{"num_hidden_layers": 11, "router_score": "sigmoid", "vocab_size": 8192, "parallel_block": false, "optimizer": "muon_variant", "max_seq_len": 512, "train_tokens": 704200000}
Below are experts of layer 3 (counted from 0) of a mixture-of-experts language model. Rows are named router (the router's row for the expert), gate (a neuron's input weights, with its number), up (a neuron's input weights, with its number) and show model dimensions 128-255. Each number is 128 + 24 x the weight over its row's rms, rounded and kept within 0 to 255. Numbers have three digits each.
After each expert's rows: a language model's description of what the expert responds to. This comes from a sample of Wikipedia text that the model never trained on.

# expert 9
router:107166152091126194140147149164098077142108114131152156113151122173161162155139141134160174109119142135132155114159083146122129121154116131129108077146119104130103127135144156129146150085136188137113135140143086151117122124093100124095155132122143116144102125114126110129144130142108167097106136125144097137146163148119169138112108101125104121174140136128101124171150124144135168126077
gate0:157095154156117158096166123114146105125136149186118139117121141157133150141117124133125162129127078117118145140185116142084070143153111078142139108136150123126128115109131129141115098119125122106106144088138098129128099128136094158100096159141147127148133138144150099141137114113120136104117123140088108122124123107106113159078108080166089114145135184146133127101109154186103128148122
up0:138166119099126117107078110088145107153129116140127105098147126092137101106131125126112100126137140096135129095117132140180183114068151130128123169119133134128118101156131137103115141113138149174156165148127147125143142077113156097136140117101140148108127151126137128156132179134169126093133142107087167132109127189184137113121131170102140134168107092113124122174146102136105170147155
It responds to: Table cells and country codes. Pipe separators and country codes or names in sports results tables, such as ITA, ARG, USA, Italy.

# expert 5
router:112135141068133191171112128086083097154153135108158111079127154137156094152119126150129135103148163150097130136097124141145125139114117179104039083161136138149087134132162155172105143120154177131129096146109128143110173162141153150163137098131139124130092108130134141119126153137131137108116104144140162112134142152136137143116131118135160132122143113136093139159101087122181140114097
gate0:105135125123153097092107128074148125096166097186135155175144092146141170135152169120110158130139083118147129107130160116126102124091126180139120106105093114152113152098135109156092160117126131102137108134132145127133116117106169154127109106112159160133121117104090138113117098128115133123132123120084122184156142120124133145076119118084098132107103133155098126174152124112195199089107
up0:113105126153121147140119124147125146142124140111146051129090122099114091106149063135127139126157133126103115071124123126156090153077138101139168122139118144163130111182117132127180115166133126142125160134140191132148132159144121146144087094141050125144133108115161104146119163113118124122124121131138163071110147141111098105092141110123178142147117132147136168089127105109134122119129
It responds to: Line breaks and hyphens. Line breaks, list dashes and hyphens inside compound names in lists and infobox lines, e.g. SPD-fraction, Secretary-General, then, under.

# expert 38
router:077157132116102121127131140096145109127142110133094125130108118113129149168130141083143161094184110149184077114122148133140138196128156130184119118134144103132102125129117153149103142121114141128134125102093109113146123118129111091152119112140142121132135107080149172152133111124127119102119026120144162116120115177095118146129097113153129117141117125126136139101125069117119117108123
gate0:091106139072144149141121153108125130122147138113164134174112141107149121150156110125153124126185167111160139117144128145163143142130105128140159131156149108121140103124136155136209106101132140089082135123139107123132129133160153156132098160136157098134122081127111085104129089118129195140138126118099153096171150113118163157156138129140188145099115137147083115146169074164158074107122
up0:162167105112124107162130132162115105168148117107119150163151089160119113120120139113116134130150149080070164136136129062109151152151135148122075110113147142132145094110137127141109157157123104169139101128129137124154124139097163105175127102131159120111116115124132130119168147098152142106132124108125160124074108100150131144146126127120125086173146149110147143205055116140093153165129
It responds to: Digits in numbers. Single digits in years, scores, counts and measurements, such as 2019, 1939, 3.5, PA 348.

# expert 25
router:087131137132127164118148150126101121135110154149126124142133135119147113156113155146125157125127133141159167150105122164116146155128153170101086134145123115133116120090173146130169159101135109154123157102119089152103156128146134099071111102123115082131108071116158131156148111095136143092157111117138154090160158168128162081105141128134156097112154137099099141110115127106103154141085
gate0:089106129126111097145118138109126136156130139129164125137105127056124109151135136137117080142165127142122140127107117118123130127086121157104135141139145087141121156074143129081134171119124128120116135102136100138166137159146135121091128140101151122122119124116142153146124095100165083120143113140116168154116142102156135089104171138135097158086114130105127104159129122118115138143108
up0:107099120128115115180081179135132125131110130124139140117140137107114064142119127105161148143131147137103162146168120151143149114105143095123138131125123135135130106150130114168149167090142097134134175156124094128171129163104137151127176124119138158115148126138126141095103126067124116111122107118099134145082147086130066117126092121078088151118132197122152082169100148114133110178128
It responds to: War, dates, military nouns. Of, in and during in historical prose, plus month names and war-related words such as Civil War, General, Armies.

# expert 20
router:107164145126093181155144119150117095109145088099104140080112157161131137177142148128160162113143142148125116099118108131122164139120111104123140104137118120181100122102136131158138155124138127127097124136136092116119124081145081143120158125142120105134112091123158139150160138101087144102124098100148146144098126136084116145153145083132121120144164137126123105132134095138126162122102
gate0:089135137123167132153142138128147144106100123090144054142153105140147108106107140136142160129137164102132107108127118161117100117106116087119122139125109125112149121075128109122191113111145105183126162109168141114100157162124134117086140124114105110122121095114155142135106163128116177110140140150123105112156114145134146125146135141094097169106122120109096187120057136141096116121123
up0:183146156113071154136124156093124134064108082103137119083112108135127142133117113160107153142095097128098126154139108159185132099125106148106084124155107129161151179156147177137108131127143155126115116157135141147149115130132088094115167141118170159109126185127128143105074099139103127153134154156135138116119142132115115145174086125161146117143149138124141107108146140114110126104130
It responds to: Digits in numbers. Single digits inside numbers in stats tables, times, dates and populations, plus census words like couples, households, age, living.

# expert 33
router:086138156141150110173121134118118096137097149153119109121132126153149153152096124123204142114169122111140134112143096120107135162108134128132117100169095088149104141104162154120159142104145146180135114112130093139128118139161152106143124159078124104125104116120122150129095146117121126108131105143148162132139137164095123111151103085102142136115195108145119107079111120116145171124090
gate0:122119126135159128120082156129136117150113117134137150152100136189112136127116114130144154123132082120156127101119129110174134132108161100113155112113089118167117090136132139082158107102123110154136129083153095117139126119107112135145115119143147075129130102139141173127099066111072094121140119121107120104111126183120128080126145083065154143117136129137100145134114168146140140135099
up0:066102102109101124109144142108147075106161103120111170185141116162149137135144136124135144145130096132159142121114093114176150119105100142130099098116093095127139130160136165073173111087129115132142141112143127126130101115109120086115145168096120101121136143129094123129144132104054104155147128140123134128120113159099148143127116098119162113121154154143160144132094141132129112109120
It responds to: Sentence-ending punctuation. Full stops, commas and closing quotes at the end of sentences or list items, plus a few nouns like day.

# expert 39
router:078143149135099149180091092117076132137096090167103154075135153108141079136110153126130122103154135148120126147160115144117117131131130169151167084159085127180103103143140140121133140128137136135132115174172107147141122140138123169105150113142128133122115131132120148131146138126098102147115130128123153129162136116134137138133113113126159125141122165175122163137111138113140123154089
gate0:150132147163139125118120123179113148151137112180099111095154141151127148120116122122113159123155114124099113145173107129127079103148126114102107089147133135183128135102129136107148120128137127134136123157144103139175141083127172133118211110128126149129121130133142182151154095139145087128114136099111189167109119099154109144109113086082104147107121165157136192110084156104133107128113
up0:107150116085090120130124134084151131129139111079123139172090128167126096134125121122148129122087150162125142121113132136115192138097100119149167148107172102089140121133129116133101163125130108082109172093114124116116121091136128140157102149125112122122139102122111097126094158141116123137145125142113134104116139137145138123097113163191139096145139115109146101173131102131114128124090
It responds to: Determiners and pronouns. Articles, determiners and pronouns starting noun phrases or sentences, such as the, a, This, its, it, their.

# expert 27
router:135147145114111138126119162130109126101105158089166091115125143153178135162124161114190142119176161121099132120153099154161145171152138134093096120136119107141093126143139163159156164148136148159137161106121099150129150124139126139139136125103125106126118099117116139130118136120129140095121130161145111136165144125111147134102124086131138133169182158143119151127162138117154130138104
gate0:115148155116121138149140083120148127088151169176130119167127187117128155150119069122125127120111094071123168134060112112151129133156117133117133132185150173116124159094119144138104127122133159166140074143110117128193127143129131148116144100131104152141119130125144160139122121111090153110159127115143121087089147138100148132147124152131123140185106139120076140143175107098142150098073
up0:089157132087138120172101122133123095132134170169105187107166171086117142121115084106116120131106068124152141146121099093093066122147126136159150127148108167125112227127115140122141133085133163156125089137103122127142107081113110140129124141109085139135126117133123109116112139107130157115150122145184125133140146157148148139135128159084102146142127103151152102140119130106107153124122
It responds to: Place and surname endings. Final pieces of English place names, surnames and team names, such as Lane, Brent-ford, Wimble-don, Dod-ger-s, -ton, -ley.

# expert 30
router:086143156141127127093130149131101084153106110130166130143092102098158136173152094146120154115130151120125105116131107170113134150156103146156117113149119122156104135103152159161160159108135148162134104157128095140175138140138083159127163141140110103123117110129177143110109142102091140113108113111145118127160139144109150161156104127104146127136151141121087135125077057107122145101077
gate0:161142112102072074149156127146123138189141117149186166129184095108152140151129141138083097147115039119144123151135121147110149140154122141126143122129091134135107119083136166140156146098138166160133129145143119127135118109128119155118141144142156120136136171136128193111071122153116122156130114134133145164097143111125158112079164164161106123098122092128157186166079118120170133157125
up0:162106122117134158137152107096136122143101164099098122084139142153124154151128135125133115123131127135130135092142136115127082146102139140148143146160129125099118163110123121123116120123124125154125111111139126130116127107134105123156152103124100118116139172109152119126102104119137084094107113161159067094111116101071132125134121104121098124153109160117165175120101114148134072056147
It responds to: Common word-start syllables. Opening syllables of ordinary and technical words after articles, such as car, arch, cor, inter, Mar, carbon.

# expert 18
router:119146157150115150192066143106099088167070121126123093106149129098155097165163129134146137116157113197173136140112099129104102156137130168109141147153103121145113152138139128138147189149158147160104132166112126139154131074133108106124116136131085122124111082124136132164140153126133112065151116123132149124154171145129165126121131110104107101121186155143096101141136087139133148088085
gate0:138177158114135139176101155118128127123153072103165125160062157120177146153143104113128104129137143117133111131111115151151127156121145099131138098173132129154128126117129146112111121139135134176138106149130174120123119089120145123131117139127098110141122150115131095171113172134134149106180122084164157148142124119183149087092166146147139142132109107161134111094132091157138131095126
up0:142122157116132121169165115102130125116166078112177125169087130117157137131103107111142111137126148138112101153083141178139163138140133148117137100129170123121134104121130116094118108133121104120139143161124127114085130091132129090086101160106171126140123142128142083166123162102130164118186122102132110144151128163174145098077149145166093170104109123118122101095128132099128124124130
It responds to: South Asian name syllables. Syllable pieces of non-English names, mostly Indian, Bangladeshi and Japanese, such as ka, ga, Sha, Ram, Mat.

# expert 10
router:107144151122080158115110107149108110136119124117161133167134133128186118172166110118155175113130160122125137123121097139127114144153092125124124128124146082157104144118142159146135160120132171155149117117109107136138148176144094102140161157130135151124118116125122127159110135134128143098062117147150132142176157146091119079130130116127116165181152117093142110130083102099152141145115
gate0:152142136126090192160136132197125161138175113072176159122123138209159128150121161144121153145152111108102167115145125142129051148157114107143099101120124130151118085124138168140125126109120162143148154082077130142145142123140162114158140134108111143120130120133145092108126186088130148111065135110086073133118135117122156076113130133148155139142119111080153105150127150147150155124122
up0:129106128143133133097100094075103149157104104168098153153141112112128149098130145137145090128104095134158136148185139118111103139152128160150118139168117118130122180142120127069097136120119129126143114125122102147189120132147097111110134158158121137120120113141135125122169133131152118177119121198138147075132134117122152152150094073131160155102156139112124106136092121158168129179123
It responds to: Name-initial word pieces. First pieces of proper names and titles, often after table pipes or list dashes, such as New, Matt, Los, Re, David.

# expert 0
router:106103149118123163132109138119113076138086152152098114097105148174159153151114092123202143111170157122128141120175098141128127167123106115145146093162111127145103126107156160147137156078144139180163128126115060142168096135174113084158137195081125083118125122116111172140095132127111146117128112167170121117140124142102106135132125104121117117135160111098122155122106149142142175142102
gate0:141118145144131126099141120168098136170117165110128121107178099108112123129101150134135149121166182097142134122143130171139079136130125121134152130145105143144112111160119131116160127114133158149144171157121150130156111138141151160106143120152142109126130115136128182147134077156147155124072137163097124084153104113117094135115141101082144148097160122128103211163081135127176102142111
up0:097154118110115126123118106097129100091176109124128122154117184119151146141142111135128131126073134147160106093121131084098170135157142156122129164139166111116137099128137112151081138128117127111111112090107114135125135087121138133191084146105112118135141113118109046123108155131140154147150113107142103159102111100161180139143111149145117083143117090121123077098155087156085113129116
It responds to: Sentence-final periods, proper nouns. Sentence-ending periods, closing quotes and parentheses, and proper-noun or object words ending a phrase, such as States, American, Philippines, him.

# expert 7
router:120166154114105176120095118107107136123130108122105119089121144122143113155156132205155122148103137120097133122117067155142107088131143152125121098214095088213143135111166134131143143149166143124120122135131097176119117113142103124129133134114120088104129106136154138136094118127114123141112183139138143139125174123131120123124116087149138118139155143140105131107127109096132123112118
gate0:117122121149111103190137141172129144118148128148178152135111134163125092140126117136140164133130143138099110100150113124152163130144132102096140121118106113103132076094119135113131104144126126134122169114133112121106125164129132132044142140138126157112119092129117103121157133145141092143149118129123086112112137145112168095111115098111139101132123147145142156183139174115140157124134
up0:135091110073160136149121167157140122130133157125115090149133128101113105109101112104103181124166159125138093131130155139110136154131077096127085145083123123091136145109108115131094137122127117133136187138106165108140135136147171175115120151144130127100119123112083125131171135143142130124149107116118109110128105103129139139083152180130137163107079129134103150185128147149139090135124
It responds to: Digits in numbers. Individual digit tokens inside years, scores, dates and statistics, often in tables, such as 2'0'26, 198'5', 29,4'7'5.

# expert 2
router:109170141099084144109132114126090124124130146098144122088140118139157160164123110131123131109178118121141088103110097108135078169109116132112140139151179102142110143115132138139131172150140165127122097113119094132123157169165158136104167131135106073121118121114141156144099144115143133133125105186134106133117134150081173138117140072135165110158117161147127190110118108138162139127110
gate0:140139131149146149128122108117104118107125141099107108108081157170152197150081129126136116122152114138140119149120088129102085149149127111096108121125126149136126149108107150159096132178125130102129102137108110126113136151129158164086151122104092076122133145125092165131100139092133134114126115092160099149086111160126128130096097096137122095149140145135120224163124087165187157133119
up0:144107134154175140127159151100094078090163122097142129103140135173138172144074143136162095130144098118138078109102093117133108158134101071117149138102165156132122142085122123156124119158117127141118116124113107135110129160161140138100160130100100111124129108131140109129097172128127128121115126147156064160121144157093170074121184104136101115135103148136148130096115171137195164139161
It responds to: Biography section headings. Words in biography section headings and narratives, like career, Biography, family, plus years and pronouns such as his, he.

# expert 16
router:126129155165090127147105145123121087122117115118097121097095134142155141173123145148172154119130157128125134115127114147109124163110147146121128106153066128152089146087179148151164140084132167097095148143138127150102162142133133165167115134105142084123094089128147140152142147097113117120121120084111139159153129153101101119129115088096163167155156102144097166114122120095170159134106
gate0:119166158135144129152135099174081150138111147119107157105128117106129114130108127115131137121130196114052119136116127114173149122128167132149126110127126139127129112081137131106087128107131137103160114227125131136069119135139154100100166152090129114135140109130137156121162126111147150146119126160130107170131128135151109140142151156166145107124110091102079135133093120118165142183125
up0:109105118174127124103139109152145091144146133126142150118109146146128126127132132108102134138136173143147120108104108154080117128149116128119168157142129105124134115123129108126093131112132137123110089118153130122145115135106115155122166143150069097135136121119120082130110143149098103134093128158161123136123150121043086130188153165111094143137097112171123133084133140095123139102110
It responds to: Word-ending suffixes, commas. Suffixes that finish a word, such as plural s, ies, ized, ally, and commas after dates or list items, as in tonnes, timepieces.

# expert 21
router:117127139093119189164155145132088108138155106105166125097107162163162102154111130140129152103131180142132132089104130129119127159099119153126082080166128088166116152143179164187153158090157161118110111117142160137107160131125157147139127098134129135130107111123168133134099143159119159098138100149153159096120154157093161140092116111127153132139175109135101167145115075088191134134121
gate0:116145118094105080106158168089118098139129118104155111155095178146139079132126126145117173121122114085108121093121112119132133141094100135115081106121075118125104173148145139149106138121132121113177111132148164135165144155100112090139122081174123105135121172128152164121106119070113087126099127166152106087134130099145145128150109136122143133126133147116145114120134153130174147089104
up0:155116134169133124137102079123151124179143132109160150115125136158110107136118145115113122138113133102149102111119118141134136124150117120105123132123101120091110132104135125078137119112135162099140136180114132115107127151117132108105180115108129149128122157117122197121120149153134019118083116136155113159120112086103174120155158158132121125142157123143124099173110131094116122128145
It responds to: Line starts in structure. Line breaks and the first token of a new line in tables, lists, headings and taxoboxes, such as |, ==, -.

# expert 14
router:112148147126161185130144176134120090143121099168178119101152141145152138154124129111136138118137133161127156156168119145103123127177113142108147070157151110131114098119139153110175145047120169142149150151148082144091107136106106119104179134140133116134096088113086092135147164126152166115119123158149077157172162152117153111115146121122117170141135114120100144125122126083127155124091
gate0:114093135085105134146181114111151118161177108136148156134119149138129119162127111123114138134135137118119119146168121122144104126115101133159140112126066071135128105115133113161119121083115166084178147151122137132137131101139088069175096139125125154128130148130088139170146142150134157120113123143147107174134132113135126172135158088117130120110122108138145142081131141145134115100105
up0:190140132185144115143088109127100147108134200131126107099145154109112139142095108121122148105115109147160105162062127128119180140105118152127130175142163154111123104094092115151143117166135092157061097125143092127135128146109108139127136142120083101127130147133157136106120111150165150131138129128137134133086111153144093110160099113147062147141119109142111129134150125140147125120157
It responds to: Table pipes and results. Pipe separators and semicolons in results tables, plus competition outcome verbs like defeated, lost, won, advance.

# expert 23
router:110151142108105171129143122072142101126156118157123152140189168093156140150151109125123139116135128133130159121132113129142095163126118162148131081186140138154124159134151167149151147089136131199142134146140122141150127114123107153149174128116091142134118146130108141176146140135139096106133110135196149119131139132076116158146100102082136110137130130132119132139101104116168175128106
gate0:097155122123151132106121154093129106100102117161142136114104141067115119127148077131139131120126170122108137123151146171112134130122110135125104108154173164152134132122141115140182097150127166197133126129155154133175128096136116130138123144091107181135129143129105121117139124107130106128159146107130112079175127160131105118102114120114140108043112131160111141098128146135175130105159
up0:119125102114135139109143142136141117131134105121131179104128150111124151122111137114116144123127132105101170124156127173149115131130115159126161113140170150132135192125138133136151102121128120162094112093150151134137131092140156092163171150109088126129115095127151136052125129116136130119103143110139123143214150162130126165150092124090147141147123150127108096114146171113165111111085
It responds to: Music and film entries. Table pipes, line breaks and key terms in album, song and film articles, such as album, released, Track listing, Label.

# expert 8
router:132129173120164138130141132145090100163150134139154118124102186139134137169132150123146183111139119101085098141163107129073128150116156118133124109168107153160104130102152139153154154113148142137140161141104123143129154120111132135105136132121140081125116123112116165119150109157135113136141121135126122104160150123132140100106095128143170090165120118139086103153069085084146144159094
gate0:124129157134149125153078144170120125102100109126087089104134140166131153160126101121117152119118148142144093171139112169154158139171100143137102127128105119101119161067136145083103163137135140097162107156068144130180095120145104104112148085136099092128139127113128113131150131133135141105095128112139107129095104099155179129109177069105091069110158135123121139163138125114115129142114
up0:142150107084122136099167137111139096143181102112181133125105082118147118126120126116136149139141127112134151111094107132116086141109106064134115123121076150126123136083132175158142134158107113125113125074125163106158130077124137116109164106130091137127128137139091150129120138136098138135122113131089123152108121130079109110106124112162131101145136112127121126153150170159166148149122
It responds to: Spaces before numbers. Bare space tokens in table cells and before numbers, plus dashes, slashes, and particles like out and up, as in "145 out of".

# expert 12
router:057160152105106138098143146123114128133093122139160135164124148113165093149159155136130168115131181168151127143090101138050112139185111142138143107139140076143114162107145153151157160132144167146127136149128083131130154103154165146121153133148127094130124078133161116149146183113114130107120115136127122115168163179130143096153120113108134117127145127110152127121087098116131150144103
gate0:093135156087170189178102137116118158145126164105081136142132149089160135140115109129133100126139164150090099145129117121113126113102111124104134132139098096121116092163139134168164167112122160149118143090170141120147139105161109104139086131161135163133125091130078161121176159112083139144182124132101137146128164151121149122106089094147143136167130089116117088192122111163171133134117
up0:097121135116106134139080123068099097160086110097134103121151127077132155134113113129119130126109147130189127125101099168118133118130125163133147103140162080122157156163140140125136152129149103081092113170096130117158134138123153125089144071120138119122119132143117118160109104135104080123120108108116142123098119128148134126127076108112147085126133139152147120132130091151171140117120
It responds to: Capitalized name openings. First word piece of capitalized personal and place names in lists and tables, such as Le in Leclerc, La in Laskaris, S, de.

# expert 3
router:125126152123143186109120135136115075128094103106105168103113082110167130157125133126149134088170147121064086116100070146118124151131134121103104144144112133137097069116157164132139109123136160151136101152131103139110158106126152118143133109104156132121113155136128143146085136156152135118119114135126099150135156183083143097126123158175135085172125110114099142143081107157152160106098
gate0:160104133141119149138140166148132133086111141141095124129160144120134114148151140136085139126131142122144138156140128178142124122067096136150140145101106140117115142125129175103189133122142100176179150164131188121095129117127102125100135132099139127136112087150137128157125137128120177132100123131093101129178106141142105123106117139138128144120144117109082157119117108082165097136107
up0:102110143130130106173106131139115143111094119087151125115160156126124114116102130126150158124156137100125130139122138112110140147131117111137135158083171125106134115175111110084075119118130085092132209114171108138107096112109155142113130175150123140121133166134143139094115087220153130112151143150119179143176128142100145091200152134087095101095128080118159186174145084147138098148147
It responds to: Modifier words before nouns. Adjectives, possessives and proper-name modifiers opening a noun phrase after the/a/of, such as architectural, professional, his, University, American.

# expert 29
router:138127160099125126140111132122112141128128127109127083130119141151166154159135123142219126118158143097127135141145074129138166135157164126115096121134144131164104113094142133126197152095145127138156123074141110147125154132144111086131120094139141122131118109124136153135097126138133118085120107135164141143139137139108172156116123082127144120142129115122119135146129106123178195125115
gate0:082118111135092149145177116085133161068119106191134168144150106129148135122137129130116088117119118127112132103121139126108163140131104167130168165113123116147134150119106165141113081122129117162157150144104099137186110158161142101132207163138163111142121125143128165142085109172159096118118114148136136115092116130111149164132111136083164109113118126115139130105122138113156130157120
up0:169071153100133037139103180090144088132157126148167124135157139061135145120107157121134100143117147113120154125110141127170166125113114132131122100143125139136115113093146106111142124084130130108115150120136136118147127105132082178136105111126126146115131115123137126108127111097139153121143145081155096110118139129115101100122179125132107118142103130140116113059101104122146141112134
It responds to: Word-final suffixes. Word pieces ending a split word, especially suffixes like ed, ing, ish, in names and rarer words.

# expert 35
router:051139167150122104139127134149116138088142084106112104124147155084169182158151090128144163110107113126124125134107115148059136124181157136155106103162140169128106125079147169153100154120153164104118106163126098140135118159169098122152101103136105121124128115131166144126116184084098165114126117125141119086143120140119146099117122080119155142117165116143098137122097099127126147125095
gate0:137168141138117098106143129110130158124111071116125117109116137159168119129127115133106104121155086136134123063100127130150127133077173160136106103103134113138120143101163141129111162125131143170140097145096121137184137147144122145122113120165137091114124142134144106142136129069149116129157123137133123148110109118155166170148116096114145153140119116132123175128087155086132155160124
up0:158152125110122118122117147096115113081095156136142149159146150160143138123156112131146173114136136114081110152102115120126128112125187123136125171123162131111127096083122097108151075115122111144111091132118147121133135093147159097182137172128153111133128112139140151107126169087185106116173133178131122163117107154109116085123120114152102122153118160153140120128103128150127107131153
It responds to: Verbs and function words. Verbs and clause words in running prose, such as approach, gave, raised, provides, plus that, to, than, through.

# expert 4
router:109124155130113154128162142131104125118117090122162156136144146141159093155098151119130135114142098126108133133167131154119098133095121163139148083151104128189108117119175152104095142108147171121140091139145142141079122145121136163134125137109167097125108117130133120128127196117122147143100121115123126145145181157107123091119140110145122145158131115115110110109103106086147146151100
gate0:165151122190138117163109132123116124112124140096170096155122098120154149133134119142131103136126167174152096122150162115174169131134136131126128113154136110146116142163126144107144154125120111128143118058144131129163154127163122108161135129063109114116129117143088142135163153116125121143178136123139124155118165136108148143126166141144081131073121167101132095180095099115154164145144
up0:109126124105098152125089098109112135125113143120139145075169097123127166117114113133080160134108177195157118136131143133123135126135096113132143125141113113143115179112130090108131129133110113132108174113101171132155122153134134116152126156090149140121136132139083114121118140128159149144151140088171089107098142133131115136125131120154120079109105132126193130109104110145147137156138
It responds to: Verbs after sentence subjects. Main verbs right after a subject, such as was, is, were, has, featured, plus line breaks and pipes in sports tables and season summaries.

# expert 22
router:114130154093097129089129152117117102134117143108158071132133157137168187172118160100149119120141159101161105143082118106120120148115173152125102120157151066139091102135137132145164138127157134152142167127148094145137132157118121113149153154134120130138095087124113097109121121158143142096091129134180123147153150135090144135101107086142158122135164128143105126158137137091161133154097
gate0:124141134110093169148127122145108145155094158133169130184100134101124142139118115133151131112145134108104120167130126147135135130156102105120139130113117123105117149134128111089135075129110123146112085122151123125136130205154154120129059123111121132114107168127163160115097122129125116116148133142126086120172136173125156143133136099121102152142150125138113096126097121177130157149117
up0:074133119134136116140132136145098122157093120116112097117105138157124154134164128128106121118127165161143170126146111124117175137127133192174123120116059119113122083122119140128177165147110144092157168145109173122144111118122081081091139085134141100129132093104151112152109133121087160155154125138092132089169102106111103093108109128154119152077150134134107113114123139107149104126122
It responds to: Mid-word fragments and apostrophes. Apostrophes in People's and KO'd, and consonant fragments inside words, such as th, st, circ, ster.

# expert 1
router:084151143113103164114150122153098146143132104143121150110112196137156106155129137125129134107126147146145091130132115128133098158139145133139128093167140133136107130117161151128156153090133119139103151124099124132137135128138106127073115124136129124126125097118124107122139131072143109108157103140166131088150146141116116086150121110183149155165153138123109163107078138124117118110083
gate0:171086132090078178134136110085134115144085104121131160101096120124138147133119164129160150133163134134181109100157124116094089138092141118142183148099135107153136186148153142096152148102123106108121167120124154131110101135124130115119176118116134109127117133138150135135091100134093119124162130105117151149148142115140188103136136148174119135095125126079100156099091164158126085111134
up0:093155133137163115135114097140110162094136155113111076143094130134110139106131113112112131130103140083103130145129111153190181107152103154105110110151106135070129088131097097130099115188120133106107103155144124130136145119134100148122149134119134154123135144117149158158156155111179172145120126110080145109089127141109081101124129140146135181130119122167171118166158125100111154129135
It responds to: Prepositions and articles. Prepositions and the article in running prose after verbs or nouns, such as in, of, at, by, the.

# expert 13
router:115164154104097156150131119106089146124132112173094105131140116138145120151102141143104130108102093134135120130121116145109102156113118129131095099125137117145115145110174136147184156075145136126136125118124095134090133129134079117100117111122139096122121103131127118140127105084097187117155145168168128098141139130114110075124103112156143143134133122090087109100077100151158151148084
gate0:147150140089114169129120175133096127096147123071118084114095126145093149160121127128124217127106152149129146121133148125144112143135142113125119078129156169139125102132147149099130157108126114100110103114129204130150115129114111137152149133101142127113113095127171085107119122079170166134138128105171109155120133163113137148086143120140195158127136108133123141075118125120160141104086
up0:124123121070097105094118081102155134150154123185135142159128126109138149115139103133144129127138098109127110132151130140125129134130126154114113170158105109126140156117120126156130099095128142123121127162113106131093135124127123174113135095148126198150146094134099163115121090163085133120089139145150134093126133115139121153162087049121060127122131130117161151181132101124078121133144
It responds to: Table dashes and headings. Dashes and pipes in table cells, heading equals signs, infobox field words, and function words like of, to, may.

# expert 37
router:124135170092099154133122120084077127149136093149142075102156135148156153154128140116154125114137102136143110105136109182142085145129126135084099102131139116180100128064140148128126159124143173081108097125144101134095137163159158108174133120087114113122115102112115122144141178110148111126154091123107126118110147194088150125111097064163160158161108145116124108137120116105118170142100
gate0:106119142048097122105109146138117123142144159129117111199120118106133121140142134130122131110145128132154150114127114154116106141128108124143113098111135164143131114101115144170088170128149120093128149145162155141142123178138139084152145122156133111125124100134142102158072117159170175116145123127155118090183151131132123114150162113148207118134160139152140132128065091164136102076095
up0:095129127108147112142130157141137162110125133159166092156107127124140128133132158125143100125138125106165129155122111123184137136146123137115125107132154155149132131137112140159137154104125132080148172089148166115114144149134119073178123171147085063132130107138112106109144138112166120126124121110140098192113145132098135127160117165118115129132121164157116119120143141149142117134103
It responds to: Conjunctions and auxiliary verbs. And, but, was, is, also, had following a subject or comma in biographical and descriptive prose.

# expert 19
router:154124166137052140182157153144108135106159134149130102127112131155162121175135117150191117102169177155096159087146104182141145174141144119127163123162089130152113144112148141171177150107138138130150152126141129143119161124140124165138145104151100089132104119119135090130108117128089155124127118129140126118157140108129140105132141095148155106144124130108120137115155112078161192131108
gate0:103167125130133146142149125116111115086089106152156122161142104167151149131155113136120121154149105134109138118216126112151168113135118160086070099135127137123121122089137136149145104107146147078130136128097121133103125171138120107137185112113136114129131159112100118143108143111114159141136123137106103103144149133119176141147086138161072121131121146127119145178160169163101179126138
up0:153140113146105119148081121099157122154099140106118091124147143107152107123120083152097113106137119131126130125103113166049145131137160143125148107122145101129114173098115088147154097089126151100166125124176124138107136155157145137116147117141141122131129141126115128143115167120081132159140115110111128147115131117145114160145132167140153135141129125118139147139075137125179174114125
It responds to: Noun and verb suffixes. Word-final suffixes such as plural s, -ing, -ation, -ment, -ity, plus field names in infobox entries like Running time, Authority.